{"router_score": "sigmoid", "batch_tokens": 32768, "seq_len": 1024, "steps": 8054}
Below are experts of layer 8 (counted from 0) of a mixture-of-experts language model. Rows are named router (the router's row for the expert) and show model dimensions 0-159. Each number is 500 + 40 x the weight over its row's rms, rounded and kept within 0 to 999. Numbers have three digits each.
Before each expert's rows: a language model's description of what the expert responds to. This comes from a sample of Wikipedia text that the model never trained on.

# expert 14
What it handles: Separators in stat lists
router:455492492513477578557445458553464507497473547493494460509532545530559496552580493500472445561555563523566574545478534493478454573447540541480466454445468491485517601502443494487469509626491550437468560495469495521502490558538519508477539527479457563557487464452436472562529542446462519576439465453517473495483542545497533443463489565504505472484483499454480458531545524505513549487513583444499530513447540543520422502502550467514485499480435543558515524561525467535449535474518507

# expert 37
What it handles: Latinate word stems
router:468456551512483514573514540497419413522462504445490509530519552467517556458466491499397424549510518565578544528491472571490459473444483552459491509431486455470506476507410485540523517556476532437485496502476498511499486570519483509494507560522464531386535530499531458521550475465462478584517508477435501553518550595529548466493559541529525498375503481466473470555528509451526513547512545483548583496534505546502471488504485475512514481485496477501544479547538568525518520508578522

# expert 27
What it handles: Openers and quotes
router:485529460543443628487501484508540515495552556534571537490472523539498518494445450508431473551452472556454474528515492565500526511486493544397505465490550509478519579477434476476499509493525519491533476595453525488481464587513506483513579535563517558483562500483487507570509509416533531585532571497492439473507436532528548541519490540533497503464521484448477559557520521531471450504506525500470602533497508566471473501511564562562490534556471506495479511522431528508513426576466509

# expert 6
What it handles: Word-final after m
router:578556578460473570515457508446499517583426539508473514467463476488465493507497443484436489490455562483529514540447522522465415534414564499480452429527517520517441515533399522456472544448559519500492555466443481506524449591502502521520564502390466535468463523434460490457557528493499475576484483487463472470536461526442579503517531519480496482476458470444505472539509568569523441533424564504512526490504429556494488458499522453547494471573496531443534517529518485489511467482477528

# expert 7
What it handles: Year digits after century
router:504478542532484511523450491501490467527542501475515498488467513468540473556504461493476454528466545532507536502473487483545398486531490528510439506422490491525506563547445450490541618598494539459537515518458485528437553555524524550461483507401599476500505510463422456499551506456548536500502526440477508508576477513382525389526543528453484510507523513460505526469449507495500502502435542528570534560471486520481400456495527390499473489473472540527591490493608470540505517523446549

# expert 31
What it handles: Possessives and articles
router:490555509491456510500467496511562496421406507507525524536535493485627515519526409476544490469531576475510511512486530595410501490461494548473455444485485450578553533530446531490490560490466528511500543535492486443557454530464545470455433576526466528487516531467487451503533543534524568512544528527492456501543486503523499483490526518517535509438518495461465406519565443523502400540517496464454561493556515483502519451500529478495480475509493572506520540554505429518521446490509499

# expert 28
What it handles: Place and surname endings
router:508453515584464517464416522514461387483502536532485489472478532438537522600540539520415520533492528530526550472487507490533484544507484432518505492467480506477536520468557459521496528505491526471507591469490486545486458501454523536530514506464480535445508475452418510576509497458569523515420505467486469356456558463441507463531490501463504499530486460430529456469555520520462499512483481494480525506538441499517447505500528484522443509449511548525523449574558462507505562502458554

# expert 38
What it handles: Word-final syllables, empty cells
router:482511513505571489497420493537509490563431532565539448436506530462583517581484500456504505543470507545557557486501545496544530561437496515469535466466574532446474556466464460490470594574450529481518544462493444465508528563531542561504551510484522502469534506480515550571501526428581540527543491494507446465513564494558552473497564559464489494397502451469475451554525520494480514511451547455550515522565451555523428460560532403527483507533467482515510496579478472518473519464503511

# expert 54
What it handles: Name endings and day numbers
router:534474490561533463447439491620476417494529560516502520458470545499578493506458517497414503493515526522458506516513505478518534472488481496501502496489486469557475492401594457465509527460458538503544529535522507496484456508489517598568516505494433607462474562468393507514553524482560515480506412456438496475448517516465527480541504498492512471449555493415517524483513491507459548565489456521386638478547485518485496481493532486495493482450517508497524444540525475508487565508493581

# expert 8
What it handles: Mid-word vowel syllables
router:479409542462472460443436458580461479485476520546529561554503550522580559576463482535463536456538537516439534463469533521527430485532544464486513470494444529495509513454518435549523536486453539469488481568512423555466466494525572554588555549476481512490487468469425467518521536491478565482450544489473491408487506459551479511471490489539520518505570434483450482544542490568422537487448508501482513488559452540461481483450546445538476488489475532487528414555538571494475477530432550

# expert 15
What it handles: Prepositions and determiners
router:590509551513494494550476513512534475442469513476532478478508550544544527549581526531501511572501601498577509546404472501487506541450529482491552488402536589502523515503515519452528529460493458423464517560494440456509547509531506523484537560518482474466495495501481535527528544572536455483506466501506527544594558475499506439524519518436480502476510448480467455515554548483532482557460485506546500502487521507476477463515566559546483451551483448494494515496531520601541493526497523

# expert 25
What it handles: Capitalized name starts
router:549459518491470559489480488498505495521527549570494515544487497506515522532399487477479431525517529532561511526484476538543412444487580459408485490470492553496489506517522445456522558477522569449533468534437432550430533569454511461461482571459539497500525556565491559462569576510414553481496416442401509524519448566506508479481547522496542466499570486487449532521544462542502508475511560483457513486476457516476500445479510485517514499556498514479486437530564528550493523512543539

# expert 53
What it handles: Word starts, taxonomy labels
router:509505502453514598512463456514556515520464509544540458584491483518491542559434466550487476570458558504517543540471450510511500551503460477473532399443485505465523572514413487508491517399469491464526537542506497459523489536510503528454540508447515528525529452473417487572578545523498538525421482463480525526504528518480523458390554539515508489519500491503495454530539468489530436565495520454559497555494506504518464492493499546528529517537467543532506532589509521504538480511528513

# expert 23
What it handles: Inner consonant–vowel pieces
router:427536580484503475412443494521521458515419586526524499549519465467511494516487419542489540476495571481452564503486524517488478477452525551439553427519470487579562467529521487505520526511436628469465479499472488534451522522472549609574497514524486487509451560468543510513527549477485562527488472541443384502462507506447526502491497566503476497456518470489477511568527439580472515525510538503440543512487521555525430485462547517513516477519515437500494443539480533488450522508542512

# expert 19
What it handles: Auxiliaries, pronouns, History headings
router:538518511488439504501447479488490524485474544477550491590535496492566470515504573461443559458511565581518475510515536490449539467521486468507442510471557517540515562469463500524513496492530477538495517431509494544517479629473570498476522597514511538499574439565470546481484543523552541544507500581509454448500486592440496548530584568552449484429507453514537549462608474492471506447514571507511564470497420493506495522563549535556458478479484492492532462509482511511489537499486516

# expert 18
What it handles: Lowercase word-initial fragments
router:474467501496504568548455409489517442463525564527534458547546516465545472550494466477476468518455513564430575484527501570477563414449513535435465399476544519579421555500433533441501515539490505447507523500469537525513418475488548559454487514534542498537563479532423521494544549485521514518490455467458489495509498504485556478486574543472555496486425485464459413504502479515587464513488580512433507518480552480507430480427573511530491513523516502572512504581556483432513484517524510

# expert 0
What it handles: Mixed endings, champ fragment
router:444453538488524501493441468537506452560473571468498475526422547512509581583485495466445488576491572540578560466483555535516521473462550494457455466498478596558477545491500424437433569535447508508527557452466484556497520597503552551499484571487541508490489489465425488504525528450561550504464471406504447505530504505474567468474536524489537515485469463441463447541501555474490471540501577474511577530524487517540446441475547425513484487527438502487494545522551493506480529475486517

# expert 43
What it handles: Award and chart vocabulary
router:493400473528537491518490471461520422536538522556504534485508577533531446504587465470476497530489567565512540471485531561518487478462524559451504459461432469428544486477476516531497532545517510520525507505477425550495492567514544447477550585571541500467516551484370511489529561477478483525498508462400565463493482517496497387480514494481528538478575479452539536550495477510480521508481565479441508517528481553513444504484567451542491482496505481513539476569538440515407439513457552

# expert 63
What it handles: Second pieces after consonants
router:467520529508490554531393480515541494436480514469454534498498626427512525552498522436474455507506528573463540512474568524463464496519460510476507453488545566527556543519491433461439540515482500466475499477500546510504470557525571492510454598461537591529501535501474509576524526476503476520470524446456484512505506520488522460513538567472538418520473497451431469536531494496484561571473586508542552551516435539564509527501533437530477557480455525498532501542548532404463553451479498

# expert 22
What it handles: Capital letters and acronyms
router:463469508458531516576470462538439399516541514529548501533473599514497472546495535418500521492507520499524568588521531565490446552499562515480464425471514545536446539515498512500509502526496512493555548542491437516502453491488577542544480548484524519538546533524465486557528547505523527576423499524497533479426500518464556469528580546494454449500527486437398497491502480522495490549534516467517513551578508564520469460452555487571448475419537517520549576588478555517495499485491509

# expert 4
What it handles: Proper-noun and list word-endings
router:505468545496529563525518492549504516520448557517475498503541568432493499526474555512495509591507522478538533488512548585484510531486532543543478429421481496543526544526511489509475517501455533433554503449512485476538489518530535638531479546493461528484517520524478526480567542524497490576381490476501510505522534533495451461495559547599548481427474475439485462534538564479445497464464590451497509482449583508484426515478500407537455496451507471478489536537522495515440555502496532

# expert 59
What it handles: "conc" and word starts
router:540492481523546534499528459435529443500529537458537477514461530489538473598491503459467518552553506458598547494433532537493412546454499565460496479455503500520518507470446455493439504502495512503601568483452451570470496582500543541451489517464525539506531479511460490535522551469480496539466492429457446475494519576442488485499546550459529473488485511464490395532601586462479529544460533426489543545570517544534528472451514425537508498479451509485533472503507448581428529502534497

# expert 13
What it handles: Single letters in tables
router:508475540511536464536452543547506460502491573512512521438545545448440437549500451504474437586466539569435530472490546552461541559455502504446512438484544456428480517481497544505504575544439556483523520543550450523429493539511537553476513538472453542477550524441490525517507541516510503481515496489426466474512531421481497482450509508425439456439490470441476478494515486557470499545440481498442510502469495594510483439489586474559513464482460467514522461588482558481512474494440472

# expert 50
What it handles: Ordinals and modifiers
router:441452545547561544508490437551552443491504508555507460445526502453500502499544586497501529544476501516486520497471518501442517478526469459497518471453545512450464547461483519537506483512449480539470525530538532503470519522493523421577535501424514531449566452558507553537533548510471526526443445472511453442493576465532532525456536555487489449535493438480456465505546522581515485503464465444458511546530513470552488523477491534536464522497491507537538491533614523569440465455537547

# expert 24
What it handles: Continuations after brackets, sentence ends
router:510501493549457542534427505568561503550473504460555423481441474567586473506444453532476532520471520521493550520447499500445537515455524518428490518519552508458506506501578509436498513523565573551480526464536588542507521547467566429434520462483567541461557538540546475513512539462498518473528512456514496448598432521513502451484528509426524531508430432490524507499480616514593559464508477487453604535406505437510493451569513520503465544489482569521504530486574496531452489531483554

# expert 30
What it handles: Word-stem continuations
router:554530531468467558514424485549522478488543579573529546517487521465523546598465481485468538547526535486573542517517522487467529482420528492457467448454482512439571557508517531464540477549462545418522486484474499517517411559546496529531472523476508549513502491560512526513479459444589535482394440482444404464521496480507479502468538538464541510563476488478465515488533535485493489508487486487469539531553474481508452502481522439563411513533446503556495470599517528388516535567507442

# expert 36
What it handles: Ordinal suffixes, initial consonants
router:451466554484528540565488430531551510491499512541516545499511539418558540526558499536487488446502502564508563464509536542505509452465469565513496490448515538452430544481466442502489542529491575486501503546471521508447458521492562570539527549474474460527550497501455449540511488530478516580438492444465379455565546481543566362506485545533473467520522484443504532509510509449526553544466507484434562499542528488563460442539558488472531515509469537479490460506540512545488575497512547

# expert 11
What it handles: Mid-word pieces, table ends
router:475458523496477573550467484531484473530473556490496484532471557486529485525521496511413487572477573533539566519497549512459467464462539509488491489468462605514529585513487436464478578570480551479497535465423503547502464611502551536489480592455527508465476513483426510503509528495432513542485531428494494538532496521463509446444532538498482469485457457448446442539499477496505480521437552486490520581542480540522501466500534417535473486522423548461525497494469550468450555517537545

# expert 61
What it handles: Lowercase word openings
router:436430562455545526515394468501526473503526557543514528547467521500527506580516484473517471575519516539484536494508525516430482470486533480439514455444514543541482556532503448490491583491490521509470528476421464521536510558441551527460459539514509572498532525452435531518547517528467493551476470476430491508506514552453502528444562554523577465423509460441501506516553477482479450536459522505482541533474490490522462470488539419519434490540426565467489487498545496483468496498503491

# expert 62
What it handles: Second syllables after capitals
router:522455536492575606558522451510479511510450550485479432544458537464509536539517477541495541536452514552497520479429539513494564443438460470514542427419486461488467512472524467440544407463471523436600480498542489507477432514490602535467524534448499475571451554494538529478514538575521536472449412510479483433499500430466490410530582503475494403465510484437449496514515550525577516464451521536437486552540532513566484446560504500512433452485524495474465562571523454484507503489531511

# expert 32
What it handles: Nationality and name pieces
router:523474530537511534542545495561504426486532528594466515491499543496496513579521542446428508544508526535538519487507565539488478539482501447473465475502447490429514568535515442493500603511499577391519549438497412559482465528504581475465500508466522517471522474426459467525553571524603534479470536480515535411463552493451513494516512517519464473495462459460478452528475478542490551485507469569555534518562473532526443517495574441564477526507577580431533533570504501481541580475456599

# expert 34
What it handles: Early name syllables
router:542524504539549515457459511482466486480452564569551540519450485530489524504503455552461577480496537482456549567426484554481480540427525485447491414455471468522476474472579540506539529542508518539518505529493431547514498521478600615534460538487508507482504523477439489472582592535514529526509481492439440469473472490530521470460536529441505431450506472498479488606502451565437542476465545488473490459476491526462501412523588464531519468524540467501516443549467587524450473505498508

# expert 42
What it handles: Prefix-like stems ext, def, cont
router:444449548444552496514492468502527482556522518509466539474526594463550552599436451546426446556472545566493534453477499510460431479484495507488457460449453474519470550505464553492470538482509524498568500476488498573525519506544501549506514515504492473432492528544451506528496555530523471543506540404474462514476498571507547486403537544481537462473490478469446448601526547482449492548488573470486602503417506528521491494502505447535435438526488535456491479521527530424446501496446495

# expert 40
What it handles: Word-initial ab/cont stems
router:536524509427512562560456526587489470540468544511488492544524522490507500506533512501509534587457593531473588524464531498531485489481602494464463449466536497479503515511410452517453503480482546479544509587434523585544520564442537460452457465532529531504498518545468520505527548506493480542437521483468411535488462484488521432459574558527486436444500473492510496554527528493509453504441525501478518518487451545516538435473465458551513456478503546493541468528541478490474528524512507

# expert 26
What it handles: Of and prepositions
router:430408518426506496583446490487471416541502497469462504559431575550485493579474501493437469469553516518552519530495458533459480434480547565482481449464469561427482456436503499543497491470438532475494600504521480484446531597558536551508600561532492553467465589487433564482527486547489493527497456500485477512539537498562544484497490501462513523471512451463450416483509442544527493508447533494498541478501428537481514476509526440564441504595421502501500507472498517480481522494554529

# expert 16
What it handles: Mid-word pieces after onsets
router:517465482531509443460472488538431421471467577465491516447538498473577459517425528546467511445517541576491560535472521549446521483510455417446542507480471564468570571438417451492509547524524508428512532544457517517553476486500517535461551543449481535467547491527511528512542499458506567520442568490486482536456527452496503499506501535452452524478495476454505440552517472524500519510515495511506502544444549461501508522471523522525512454531577475464490456596557551538510499585467524

# expert 5
What it handles: Decade digits in years
router:469482500513570593546496472537501471528510547480468508514499553507539478515554493443439531551470564570544546455497528541444500477475493531503485471502514528494515575480522473416441521509428517479543534505431514495511421557525507526516480564431541548453575531458459528528527535509476512567497578452459473500461424572461522501435572528467475496455512480471507519511499497523475501454523610507505545523525537490556505478518552410522469478508502510477561509505565468479443530453513501

# expert 1
What it handles: G/g and mid-word pieces
router:484523504468565527476471474527499484546484509495506446445481522433458471551519547505526480535464528567473537576523531450426542477459484581465542452472470546513472439475526456524464580502465549512488520533475497486479566515458499521538492489490550460451599524521467483570501530456536491506441494559495469514445526540536460477522511511461532466409502472494519536506528489485486505477480509532469566521565552553561487434501542454511495517519443458490489560518498525415469537476440483

# expert 10
What it handles: Clause-opening connectives
router:503536493471483535526524459521484488462502602443464520502527505429581516499536540530483487465545510541545519506402483509456517499492405502454508477418569576517432549506481586531551531531467557466461481491498472553511501516468617498495496494559499532461528532463421510460495515480467536451522426486506494528575520481493552521515495514527476439485501455475437478518585528494531477463450575510449526576522573534528448447528606473532492494522490480533498459497493531523539527520517569